Experts of a small language model.
Size: 14 layers, width 128, vocabulary 8192, 19.3M parameters.
Experts: 160 experts in each of 12 layers, 32 Mish neurons an expert, 6 picks a token, a softmax router, a shared expert of 64 neurons.
Training: 654M tokens, 5609 steps.
Below are experts of layer 8 (counted from 0) of a mixture-of-experts language model. Rows are named router (the router's row for the expert) and show model dimensions 0-127. Each number is 128 + 32 x the weight over its row's rms, rounded and kept within 0 to 255. Numbers have three digits each.
After each expert's rows: a language model's description of what the expert responds to. This comes from a sample of Wikipedia text that the model never trained on.

# expert 14
router:165139132118115117118120078156131090098109167119098139049119154061067190210076133154133143076118110086132141116126128163122203112122068094120140125157153103107143154095140153095118152132145099139097202124100082115087181065111134113097146149115131120071121106140116194112130092124109097165162185114118131125122105142109132064161116118141060135138136122213127187136155163168120132097103
It responds to: Commas. Commas and similar separators, above all after Japanese names in parentheses, in table cells, dates and lists of years or places.

# expert 52
router:209137140126112138094128072122129113120140129119096107124142121130086144199077119151087168131088146121141055121110157151128203136100106082116051146201163105086130176107127184120117148159127098119151114150121026083128176114126115130128124137121111126092119070140126200111155108092100127161120120125190165173107131151134140108128082072139074163106163112148131161149116130153163154065093
It responds to: Opening brackets and glosses. Opening parentheses after a foreign word or name for glosses, conversions or dates, such as kaskawilla (pronunciation), 4 ft (55 in).

# expert 35
router:144216128134126132135139062164042105141142151130056127111116171105094168128087102126088138107137091122141073103113118146098124131117115112124113138118108039125105149106114114144148155123142101181098158084103124134146166094126128180168131128147127107104176104095111230095108098125188106117126120155151160131105122133114154128212135043145086150097196129155078130141112165132178126168123
It responds to: Determiners before nouns. Articles, possessive pronouns and possessive 's opening a noun phrase in running prose, such as the, a, his, its, their, country's.

# expert 12
router:157172155107127135158100121144109114129090124143030139113143154150109211164129121120090149114103088112189126145112218112142147139087148138138079119132120111082112140114134118135134168160170094142068107140151045107116146133076087119134157156189128109106101118080135157143128066118134102110115144151174159129088111129071208105145136053133068170115124124112098192139140129182137178123126
It responds to: Capitalized name-initial pieces. First capital letter or syllable of foreign or unusual proper names after of, the or dashes, as in Jungfrau, Jicheng, Waziristan.

# expert 41
router:165141121129127131145121079210150104104110186125117133129117173095114165158088108140121131116119108123153124101164154151096205132101133110133136128129106080118139104010139144098159119113116048111141190081117087112054157108087118153133155133196124064077170144131147149104173126121113106130179132138124118136116117123123130052178092113143072129179164137202158163127147131159101137098111
It responds to: Clause boundaries and connectives. Commas, periods and connectives ending an introductory phrase or opening a clause, such as which, where, when, However, At this point.

# expert 49
router:172190145113128160094096115144133125155023137125060159129147216154161166189102099103129153114083123067174133161125167122113188112127137095117115135131107122101129118088098111113150128147195108205107110125162080142085153129099134172128161148140150054118121097146138139159148097102113126158157165192144107151102108156088163100157168086132067141124094118138068173137152121138131137105096
It responds to: Family, royalty, institutions. Nouns for kin, royalty, religion and institutions, and common first names: King, Queen, son, father, Church, University, John.

# expert 7
router:143181126115101132169089081121123110121117143149137142140114130145108081164099121128099156111041114118167144089151152117129164112114123091119137143170100116105133143044069136116164147135172128101155137135134146101115136161106118165191114114205158104100130161138137120112181048094102151148153148127117163162104116130133242051207145096133119141130156174162075135114110148175086149073103
It responds to: General nouns, table headers. Common nouns after a or the that take of, such as term, role, state, name, plus table and infobox headers like Year, List, Coordinates.

# expert 48
router:187159132124079208121084127133094069101143120148127216074077186129130114135138103150108155106115090088133076089132155156143170107117125138136126171166108112102116124122087184089140140173139135155116127113102071152122184112131103135155105145179172069044145146110112133101131127079170160136150147164114136133130074141115133127119100076162100153109154114133139178135149178171113140132028
It responds to: Digits within years. Inner digits of four-digit years in dates, ranges and careers, such as the 1 in 2011 or 9 in 1991.

# expert 9
router:175141159100121178074144121128093055143117123146072123068123126148057145166044127171114111118101113084127078143136140136141116109114090081052048128129153083076109156140098132077124140142145139123121138115134115107101158112092100217113144215165180133118104103121136133131117121087159143124120173161158120119122123150121120110162133065134061114094142190149086172135143158161116141127134
It responds to: Name connectors, odd fragments. Hyphens, dashes, particles and odd pieces inside foreign names and score tables, such as al-Malqi, Saavedra e Silva, de, &, Jr, CJK bytes.

# expert 63
router:170144141127073147158108096130039149176062117107087182101121123098121143136111098115128130132107143108193142116120220120095157138090146106161084141119129117100133124072112186133135151133135071204137131093114146109123157099109017148109162142096174116121115075150134148143125125103103117075107157196211124122060105138146123122141068123127094133098143143145132151139107156115125177145110
It responds to: Surname-internal pieces. Pieces inside surnames and proper names, often th, s, W after Mc, Mac, St, such as Mat-th-au, Eve-s-lage, McC, Sch.

# expert 57
router:133130118104086199104119114172113119127114139118165118143066135097127111162076058139152128079064083130138139080119172099042107090145158125075129165176110133128138153095099137130143194125127125140127153109078152144140118141115083175182120116097203117125115071089091127104114104102135138081164149182161177169097107123093093100156096135120085184143145098143080157131198184128135122131096
It responds to: Word-final suffix pieces. Suffix and ending pieces completing a split word, such as Perman-ent, Inspe-ctor, prosp-ective, condens-ed, -ative, -ious.

# expert 25
router:148138157146121152138090136118129132123041149137087171113132143141113160157102109164086135133101135113193139107154137124123099150078132078082155129110136127120106134113109126109118171165190137135060196072066118114077098158090098120170118151110123102099144100143055129091156137116139134120092124133175178105000051143109154143124136117181139159158125140145162172137125117121172159069107
It responds to: Word pieces after F. Second pieces of words and names, often after F, G or f: F-eng, jackf-ru-it, f-if-ties, St-ud-dard.

# expert 51
router:142149172111112172096136128173147103157072175131046151131120144109120201130118091175136143035120071100178117106130173151134134083090120106133125132131139124115143135120095184118154181133119113182043126112137126128117154110104134162140208205157116056125111091143127122129186092136147123129177132173161106144094104122068138099134069119146086125125145117124082133176187137164145126126122
It responds to: Personal first names. Common given names and name pieces in credits, casts and prose, such as John, Michael, Joseph, Dorot-hy.

# expert 20
router:171147111075092110080168134153114068093132152151059133117107155100115182129137126128112123075120088097215051137163190104161128125095105129134124140155175123126141136133123150138124127143127117121137141132140068143113131112069135134133133181146132112069138145088138170120113115102134139140122145158152149129104088129115191137148121081151069164081192143143089188147120178255104159120097
It responds to: Month names, table bars. Month names after a day number in dates, often in sports or chart tables, such as 30 May 1970, plus table bars and dashes.

# expert 0
router:178168116126108155096121120121139116178130155151107125120095123137106185141035124193106146101117044129166097144116179140151209133085151123080115131179155118091122140103128147094173127152126138145106187066156118130127197075120118153118132231139124104117097066128139152070132116093155140147118165135181142170110127139129122100140082096147084129105186148146092128150132144161181168133120
It responds to: Post-name tokens in bios. Tokens right after a person's name in lists and biographies: opening parentheses, nickname quotes, possessive 's, and verbs like wrote, served, resigned.

# expert 11
router:185121129149121138114106101181136076152101137136145148125096186124075146206096088142114208127063096094151112092115139189115175109112087117123104172136134109119119121110125146093141140106109092109126159087162030125058166092120137125120138118136106116104118125142125201092150103097115133154139160123137135165092116136129161068149125111138045122112180145205150155130198140152168126074120
It responds to: Clause-break punctuation. Commas, dashes, semicolons and closing quotes or brackets ending a list item or phrase, mostly before and, but, which, including.

# expert 45
router:132144158143075157117134112118118114164063150141117155103097116123145158122143081197084133113121080107166123113138203145057197109129123126115135201148115116177086138116121153145137179127158097139093164034136139122133097106104089117197122119132134120137128047143110227134119082147119094123135126137203148154068118133156126084155125135159109154143161084129150139143145160141177172162109
It responds to: Name-internal letters. Inner or final pieces of foreign names and compounds, such as Raek-w-on, taek-w-ondo, saw-mill, Vladivost-ok, -ski, -kov, -burg.

# expert 3
router:136141132139119158102135114147130100166134157159116118128120118130136111187126152129085158131129093136128033054139202150100152110101137112112108187134121091088106150115139132105130122177116122133138129100102116109116181138106121156138128137164142119112127086084109177099187125041128126114142133135146127178023064136109163121114114051198120136147153124153120201130135124125155139078020
It responds to: Line breaks, section headers. Line breaks ending paragraphs, table rows and infobox lines, plus wiki header markers like ==, ===, and |---| table separators.

# expert 2
router:204170110096102137041189155154098124050045148105036132094108169163099205143126112145142140109116110095176087146127179160142182142109132111105123138184173118133095146122132165143140151155172135132103137121169067117104155111101109131127108149117114099139129091117152202153148100089121115158122140158148128163093097117105173123158116080140116150116155123106105180153135151193124142119086
It responds to: Rare name word pieces. Word pieces inside rare proper names, mostly Latin species epithets in taxonomy synonym lists, such as granad-ensis, haye-si, styl-ata.

# expert 10
router:173164133120074133090095124141088096104103164158076139080136153102107181177129133149090127117116152109150119132139180108129156130118095135159104151140112109117053129123093190131136147208129126117088122115131118101041154154114100178156181168125105117087135128117119192128176057079130141139130154153131145227111101100112232112145108071170107135118127146118086170132129134136120130128080
It responds to: Coordinate seconds digits. Digits after the first digit of a number, especially arc-seconds in coordinates like 37°18′32″, and decimals in vote percentages.

# expert 28
router:149150132138130118149142063149128127160123108162144160144133135127067127132055144168123194099088125118127103082145175160118136048059097116160078143146144124143112113094115219121147146162106107149082099088181112113098170130110132144154173116163155122130156128089074148107077086118112135172140139154153139221119080133123137109164143102189083148119146183149135179181157157148168143137079
It responds to: List-introducing colons. Colons after infobox field names or "include", the first pipe in a table row, and words like including, such as, Total.

# expert 62
router:137213138087133165111095120185151108139097199161109126136133133152134097145121082133067193140102109086191131063193160120078204124090108077116078163166131087112120111105125157149116134138197067133105154105155094113066127096113149140164165143127100089122141141140140123137134136120162119136190121182148127129093116072123171096163083119131060177100165140165117121130118122118145155157121
It responds to: Plural endings. Plural suffix s or es on nouns and plural nouns, such as historian-s, daughter-s, people, members, children.

# expert 15
router:155156131107115120146065121138115094163129147185064088116113175121133134160088089115112169095101114075151077144117131144142129115113112133120120136172164113109082145133135113119113146115149103120125110119140061087129147112074150152183106111114107093138123116082111191128112130129143119114133141139182139187104113101040194128189109073132070161131122159122111229170202137204163160080125
It responds to: Word-initial capital pieces. First piece of a word split into pieces, often a capital or short prefix after the or a comma, such as Al(zheimer), un(altered), Di(fferential).

# expert 30
router:180145121100104149068112115161112033088138157129076158098081147170133137169101142086116169152077099089155110107161140136166124172099124125126118158153158063094116149110124087123111149149133128096124112115117068075114150109081084179152132129167125130094144134082134215143110101037139141149121136147132165130111083075111165086157140094136070138121109157131106182150139164173087128079085
It responds to: Symbols in numeric data. Dashes, pipes, semicolons, decimal points, superscript markers and digits inside tables, year ranges, statistics and taxonomy citation tags.

# expert 29
router:168184142132109173144131054104127122144144128142119129100098133107125210132059110193121125079127104102129081112117147152120122119159085112102048094117126084107115117133142123132188136180153113158095189113136081135110147052116105181137139182154129104135149062163146154052118148126193165089120120179150176136121131109108123127194104097132095132115140159143071180122147134156175165135135
It responds to: Prepositions in titles. Prepositions, articles and possessive s inside titles and names of works or outlets, as in Man in the Ceiling, Green of TrekNation.

# expert 1
router:142202130116115114144077097169134051094128145129114105110090121132137130114072130112098142103093143108181103074114128145039154128121130131119147185128087143115109155126094156140196121126168027133078160127133099104115159142113114139161100116133122100145140112134122139077150105108177120109120191140148151141122091075069156114138075130127071124176175133159112231127127168192147143149110
It responds to: Adverbs and auxiliary verbs. Adverbs, adverb endings and auxiliary verbs in verb phrases, often after is, to or not: not only, also, surely, been, still.

# expert 16
router:121143136111109188169100128145078091158055139146099106150137132119138109130114070159127125141080132054126089101105100142102169148123074126081066125124126120096144152162089146103107165130212127149116157081064094107100151069079071161120127199074168075094162088123127093146153121078124146109119194157163202136107088131140101113101135112143116143193136138131092127161094146128139135121106
It responds to: Mid-word syllable pieces. Middle syllable fragments inside longer words and names, often Romance or after de/con/De, such as reser-vo-ir, Prede-ces-sor, Ver-di.

# expert 53
router:168149128089119153100084118124130114123132147175125111059081157136089137188054107158070217110098133146159101130109140169069128124130116114091083122121138135090058140122103123115148125168140151161097129098116076150135184082076142135152119144165126127103153104128127131107149125067178136113136133168197229155093049121084119122174082091140134118149144115114125144145164164170131143105095
It responds to: Bare space token. Standalone space tokens between words or numbers, often after I, at, or a number, and at line starts in lists.

# expert 36
router:127185124115111185120135069162124091120117129140136135106109161129149140151096068141076128126113137085145146124132176168047144081079156089135125122175154133140088142131096165140198128112105109205052155122149112122070130137114116135128213164109155130132144051076100155096101112111151106125145120178132135114106120047103158114170064115124115216094161144119163125117128139115130126083107
It responds to: Verb endings and past participles. Inflectional suffixes ed, d, ing, ized on verbs and participles, plus whole verbs like found, released, announced, named.

# expert 26
router:185137131110121159118137129195136096138149112125114156116119149118069187213123082169114186153101117130126145112171133108112146092092056060133080143119141097097125142092096194091143181150139105144112126119117132109125123090060093218116110157122160143112105130181113168126175116034143127092131130134140138113078110153099159101165106105098101128122144107160125198151144157139118172131064
It responds to: Sentence-ending periods. Periods ending sentences or abbreviations like Maj. and et al., plus closing quotes, question marks, line breaks and heading equals signs.

# expert 40
router:165136126122116140081137130197132071139148145147104134122110126129072167188128130125107149122110098137148065103170160135105137116105146117125117181123105066057127138104131131088142137133153119167137125111160104121061174129114085158122157147135156109122132120115131188103148127037123109098143141144142115146032047129127171105132084052194095137184178161132111145136129127140125140088034
It responds to: Paragraph line breaks. Line breaks ending paragraphs or section headings, plus sentence-final periods and closing quotes before new text or tables.

# expert 58
router:206139113088069230102145058128127110157136127140083133112131134129105183138089110161078152137134110113135129121144126140095189142103107132128086132216140138123110127120123135123128150178130126145077131096149099118103179139106129165126114151128122118138118088092109211136114083100139143142170129146163127108090003137116123104196124121203103143105180123164121165130132146178159161125106
It responds to: Table cell separators. Pipe separators between table cells in election results, rosters and award tables, plus semicolons separating listed values.

# expert 5
router:160161107092087141160132104168150138124129197146137118141134099135138160130128171158083157087104090097129061068111124156131116146152110121131152121171169113117114156099103183114108124173103128123150112135089105098102104124121125184212178126146195123132134075160105150108160112099155080155150160115158176168107106109125216144181127113173112213080113151187127146135148149186185130091082
It responds to: Table labels and chart names. Row labels and first cells in wiki tables and infoboxes, chiefly chart names like US, Canadian (Billboard), also Website, Genus, Turnout.

# expert 27
router:136171148114110128142060117123125109145119113163080122112137154119108121133102092154079203118099123117145063148121165148134163141130106120112108134137104125129108194089126127151119112164159152164086158148154004127112098097058114107142147152202122031130124131075127139141185102097168089088139115133155135202119120104124166113177132097141077183154155155116108157147118149186106148090115
It responds to: Word-start pieces, common nouns. First piece of longer words after the/of/a, often Latinate or proper nouns, such as mon(astery), hyp(ersurface), Me, dis, Vi.

# expert 37
router:154142119106138106165119098117095137108151117187132141126138147090106150122122141135085123103114106158135042082174168127115116169021121126127150133131145087143091137112100114144136134156133116151130142114133093046092188130086103152156146117176149058103168136142133192080101127125121137155141152125139165145102134128097149132154119051157098135137146158122085232133130164140121231080080
It responds to: Sentence-opening words. First word of a sentence or paragraph, often after a heading or line break: In, On, After, According, However, As.

# expert 31
router:185173151101096129075102101111128069133141223141125219140115141158148168157111142083109130124114080158160127097217151126141142113089118099126137179163135122118120128126058174121133137122192103101097119110132095074110131097086101147135124133176105139108113122102131164129125108098101069159110112137108133198118093122124191122179145121196127149098123141165085158128112159166163172061115
It responds to: Units and coordinates. Unit symbols and number-trailing marks in coordinates, measurements and tables, such as °W, km, %, mm, kg, closing parentheses.

# expert 61
router:127123140116112141140050134141137113163163119148094126105083128129139113146031104123083145080099132127132087128129133182136137126110112105059149194130143124146091122082148082111134145118194175125120145071104093106089132096082118183149128137168141073128126079101118138133140149110130117157119218186126158117084104105060159077151123077147125165164149183115088181151142162205101143130108
It responds to: Word-initial prefix pieces. Opening pieces and prefixes of longer words: ab-ruptly, ad-vertised, inter, trans, un, sub, re, con.

# expert 6
router:130129161115128138107079132118086141117120164178045190110119209136096099107129162108123156079110092060184126161120127157109129141098137101143081123131095111055076145118102202139115127113186140134120144118137141098098166088094108132136214184144154072105140121146119167112161127120123088135132119154153101155080100142087173124101059114138137129104171186184153164165128137134139188104113
It responds to: Foreign name word pieces. Mid-word pieces of non-English names and scripts, such as Jordan, Jensen, Kunze, plus Thai, Greek and Chinese byte fragments.

# expert 13
router:144116162116108166151144124153064119165115153130127135095107109071063111134098084135115127148062080120152149127164185147111182089162144118056093111143153084082098146103096129097129120124113108149166147124127095134080126046115085165127103192137152114111174142157076133138147100103097078065127134156154129205084118095130150111139031115161140099108127177131112129109142147113109193181120
It responds to: Mid-name consonant pieces. Short consonant-heavy pieces inside surnames and proper names, as in Lu-x-on, H-op-kins, Sch-op-enhauer, Jo-c-key, Sox.

# expert 42
router:184224120066105145096104089173135137171078183125109169128111141135130177130099057157119134055132109089199101136142147143142176131123110100135081119164159120119130140106081119121178161185146113127128186127161112132135121105109131158174112197161146089134091105138149145127149102124159103119165171142152122182103085157122144071178151106135091148083099111116117123106146134205158171080111
It responds to: Institution and place nouns. Head nouns closing proper names of institutions and features, such as School, House, River, Department, Formation, Award.

# expert 32
router:135226133079132109128105123170081098147092135117109146099095151145151148116111066167107182076149140112180110122162129132088151070128170090121155131141078098129063155085117125158177155151139089127087168091107133102081134119111127137169094154146132130124116078094098122105148073107223111100155125128142126153149096073120175100186128128148150188111163089181110138196158154137172109151111
It responds to: Attributive adjectives. Adjectives and quantifiers before a noun after a or the, such as other, local, new, several, and suffixes like shop-ping, clinic-al.

# expert 24
router:184165164125118139092113114135127121089144103136098127140134161137083205182067065152072179093098115102130086115131169159129137098156112111133058101167118135117125143151125127123137149165149143127089118109145050085142155080105112125162136156132142110133102124084148187095081083115132115125133139184184168155103126161099119102195085087124046170103147156136117127175111144207148186120103
It responds to: Colons and foreign particles. Colons in titles and labels (Star Trek: Nemesis, Total:), plus short foreign words and initials such as del, la, v, A.